Weights of a small mixture-of-experts language model, trained from scratch on English Wikipedia.
Size: 8 layers, width 160, vocabulary 4096, 10.3M parameters.
Experts: 32 experts in each of 5 layers, 128 Mish neurons an expert, 1 pick a token, a sigmoid router.
Below are experts of layer 3 (counted from 0) of a mixture-of-experts language model. Rows are named router (the router's row for the expert), down (a neuron's output weights, with its number) and show model dimensions 0-159. Each number is 128 + 32 x the weight over its row's rms, rounded and kept within 0 to 255. Numbers have three digits each.
After each expert's rows: "comes before" lists some tokens at least twice as common just after its tokens as in all text. This comes from a sample of Wikipedia text that the model never trained on. Tokens count by the router's weight.

# expert 8
router:126134121214104073087115166141124167091173100152150048129150137173123150087135122152132127059134123126164151104170108087110146153130140127130174091172135107090092113187080067161085119130126150091211133152066096115178090134116134130164169079058111166116134114185124139102120143141104168136105150162180096140114160051141138139128106110110166120134126133116068098136112128163130143139096115084160156133198116137167103115104146146170098100174162175130154157133187103130159186149115182
down9:143122073125134106111123099169127147136146076082180090075121100054075140172155138157109142119141169136156159099138121095075103143103132141149141113089125067173147176150130139115195100072126089080108107142157140093143099077146104171125097144086115098126118195144125134138125116152148184077064102117077093144124111096139098160133190144116125167125094105149135153182154137137116155155057092184175123098105213172139188112137110167176099097090106130103105115144135203112098144139178123
comes before: "| ", "(", "– ", "K", "and ", "B"

# expert 20
router:119155109112118091177136132096126092148108135165108116133180135129107156125178151099135137088125158144098097154120166161136186149041145109142092098085049119064123144127148089074115135162108135105145112097137124116159118116113163102137139125078171110126121168118096192130171127133078130164153146082185109129135118133198143179129167103090102181122151049166125076086125105135124180148162139073157042126169135092148150150103077117176071106147135171141143123103162065091116154065132164
down9:114148109100169118120134132096129140174118154106115066138119145193106128161114107158078112086118128179103162148077218144149114136144164135112120182130202152134138130108089138145096108077172167134134167108121139084088094103095105117166163164119139124089097154145127112093146125106179113123129082140128142148119111146102171100089154088084148097178145146102156110163119133130094090188151104080072087105127058138113043163120189181156162143140137156132077158092170196170052100114142165
comes before: "- ", "• ", "Born", "Country", "Coordinates", "Species"

# expert 1
router:129198104127124157157126129133126146102060141187141138135144139151139133123062136124122123053120134126105050146093144117124123151158137106063153116137127115159253135110188088134156098117128102149106175157136115137074116134129114138124159137146125084056138179179144137120115174122097178106123182149131168165187095123103102124117117159148091088132133120135110155110142137151135110107058136057089126118212098160109134102144113156107117126130107087121182153076178125036142144183121157
down12:096166144096121136074127080137114166147120139136125113099140089112142114157067138120141107161185082140156045098135080141141097121110139140100132150097099111081164129142152104099181139179120115193098150213144081076126165119140069105125127124096124149143148145111052120101119141115045166169156101149147141140126071114081117089106149126168143123133159098130143179134127089062130074162166061090102167122133160164181165093114151145143077103080143171138163118116142114125156223123137156
comes before: "| ", "of ", "(", "\"", "0", "H"

# expert 24
router:128094119128157112116144148111136069061123129184124080150141118089125143110163155136121105172170173170134173196102129124097255122131106116146116094149140098159168083084193101146121081143138124132180120105088116171085113127091142134089138142098124112164121124117112124106111109134125147122138152114112131123154156124211106063068074150147069108151149152050130223128179135130137179125114112098152103141128128128166141119087127084082117179145044106110159145100128110104117139164163121
down12:135147162147115138129152140158116138147075085165147113056094146190138158089115091069156163162151113160132120131108138139098095128118091098121128134121107180127143075103095102157134099123051114108122116137108107084173198161072162064185051142158092097143085128134130131183117102122169109108140093125191123135186118139124155095139118134100121127065084107090139163139153121178129136121073077165179136149115127094145136157136123085142114156096169141127199122117197228121086116124097169
comes before: "| ", "|", "0 ", "1 ", "2 ", "3 "

# expert 21
router:161102101116139128138106110120104147138127095122143147136187077176120142122123107062183144126122156124116066126135142115123082137140125078174136111130092184113125030082127096124077209125149104132175085122099137110116097170096123119130108117170110173140124169122133139125162084118136126139143220120075096151176130126115130141142096160144126139099072095180049192078121153127127139128126092078141128143111103094064131166061155088144138151124079137099158150089141104037135163059112139
down9:106132144106125130112149143119086090124120136182138092080142216116180143146088141127158120094162111143137174182135150217098128106111166056178073142134162136130178140179106087110134145144198159153129126130116066138175082107157104159080159150112109141125107119172097184113105122136160064182183173113145108140138131120129132185083129179097094143058137126170112141103145162117080119140124119161195118128151148159056134190138096116162134126133166066156098132141157103149096161128158112
comes before: ", ", "–", ")", ") ", ". ", "\n"

# expert 7
router:108125069097131102116120136068105104089111157107105132117129130082123163126192122085205137177150139108173079118110123146080112132117157124132090101121128095114156136082190130157174133146113114115139109170129147128171095139104220103053140120100150134187123124162118169138128110142083102168128176120153106125137141114111141119101078123155106126159140180089121220131098131139137124126093153097106175146199105076091126113143170052123125076110077085146155137137103067103149104206204134
down12:164104159192138139147112121087088150121184099062159120116135138107132115163089125141115168133102121111127125141117160172086100142122112109062082120118053097160074133133161171116189099148171157130149086151136157075121131120144113103125144123126069130053219155162147130120121054078094167142140047169115158139133147126135172129181134153132149134107130117138071126129145172085148159135159194157189132150133096167112150103157115104143138123101230132127155169135084105102140118096114188
comes before: "\n", "(", "|", "\n\n", "s ", ") "

# expert 2
router:111097074130125131110138156104071066125115140209154145105127163127115123089140113126108058078145132137044103125132126198186133143115140119125120113116107098155112118103163164116207169086141132115196159099076088108155116113080187123129159144127097163097116199095128106143100117137118120158156136084099108165192085117049121132180095146126120079131139084130081168155116116137122123120095155100106101131121166119109143072156100121106105115116022106130093146125174103136178125183087120
down9:118125115069154116137141160140152093096126098173127095153168148097109105119085207097144105086151194142083109166124125159159148212110166129113180122124160110165115109160088166111159124168114058156156069076108157070141160093122095136166094166145081147142151084113172184089138103139111132158100158146129140196066119146089079144154162178110116090162128189099145161119045102127140151158149116145119127107153119141126135117085177141123078114142105113076105100123194147111098100180124110
comes before: "| ", "the ", "|---|---|---|---", "|---|---|---|---|", "s ", "|---|---|---|"

# expert 3
router:094058091116091137124060103131133094088133131113140155156103106164112129084079129109200106080138143206124123141108151096148190101125152137154083126152116076207106130157138098140056132148132128138205097122117095194145113107089130146162166138155138135188105162184129152131150180141176167121118193082142145159114166146087102112104146132145103147148080148121116175084165089144138121140093131196127072152128087118162109161137149150114119169170114125134161193094134062100160141134174143
down9:155120127146100113129115145101098125111078073188170136158160067110106139123195125087155102134078108139114112076118096130111137145093121089093092153118119195133159085154120108114128101091111166096149130126179108107099132046172157159165125102139144127136069139167117137103163145103121100166174163136174107131101132148166149055156151151141148167217128128116137114069144127128157137173047148147142182130144137120128095187162168154082091122143187145152092148114101088164214171153106182
comes before: "The ", "He ", "In ", "\n\n", "It ", "This "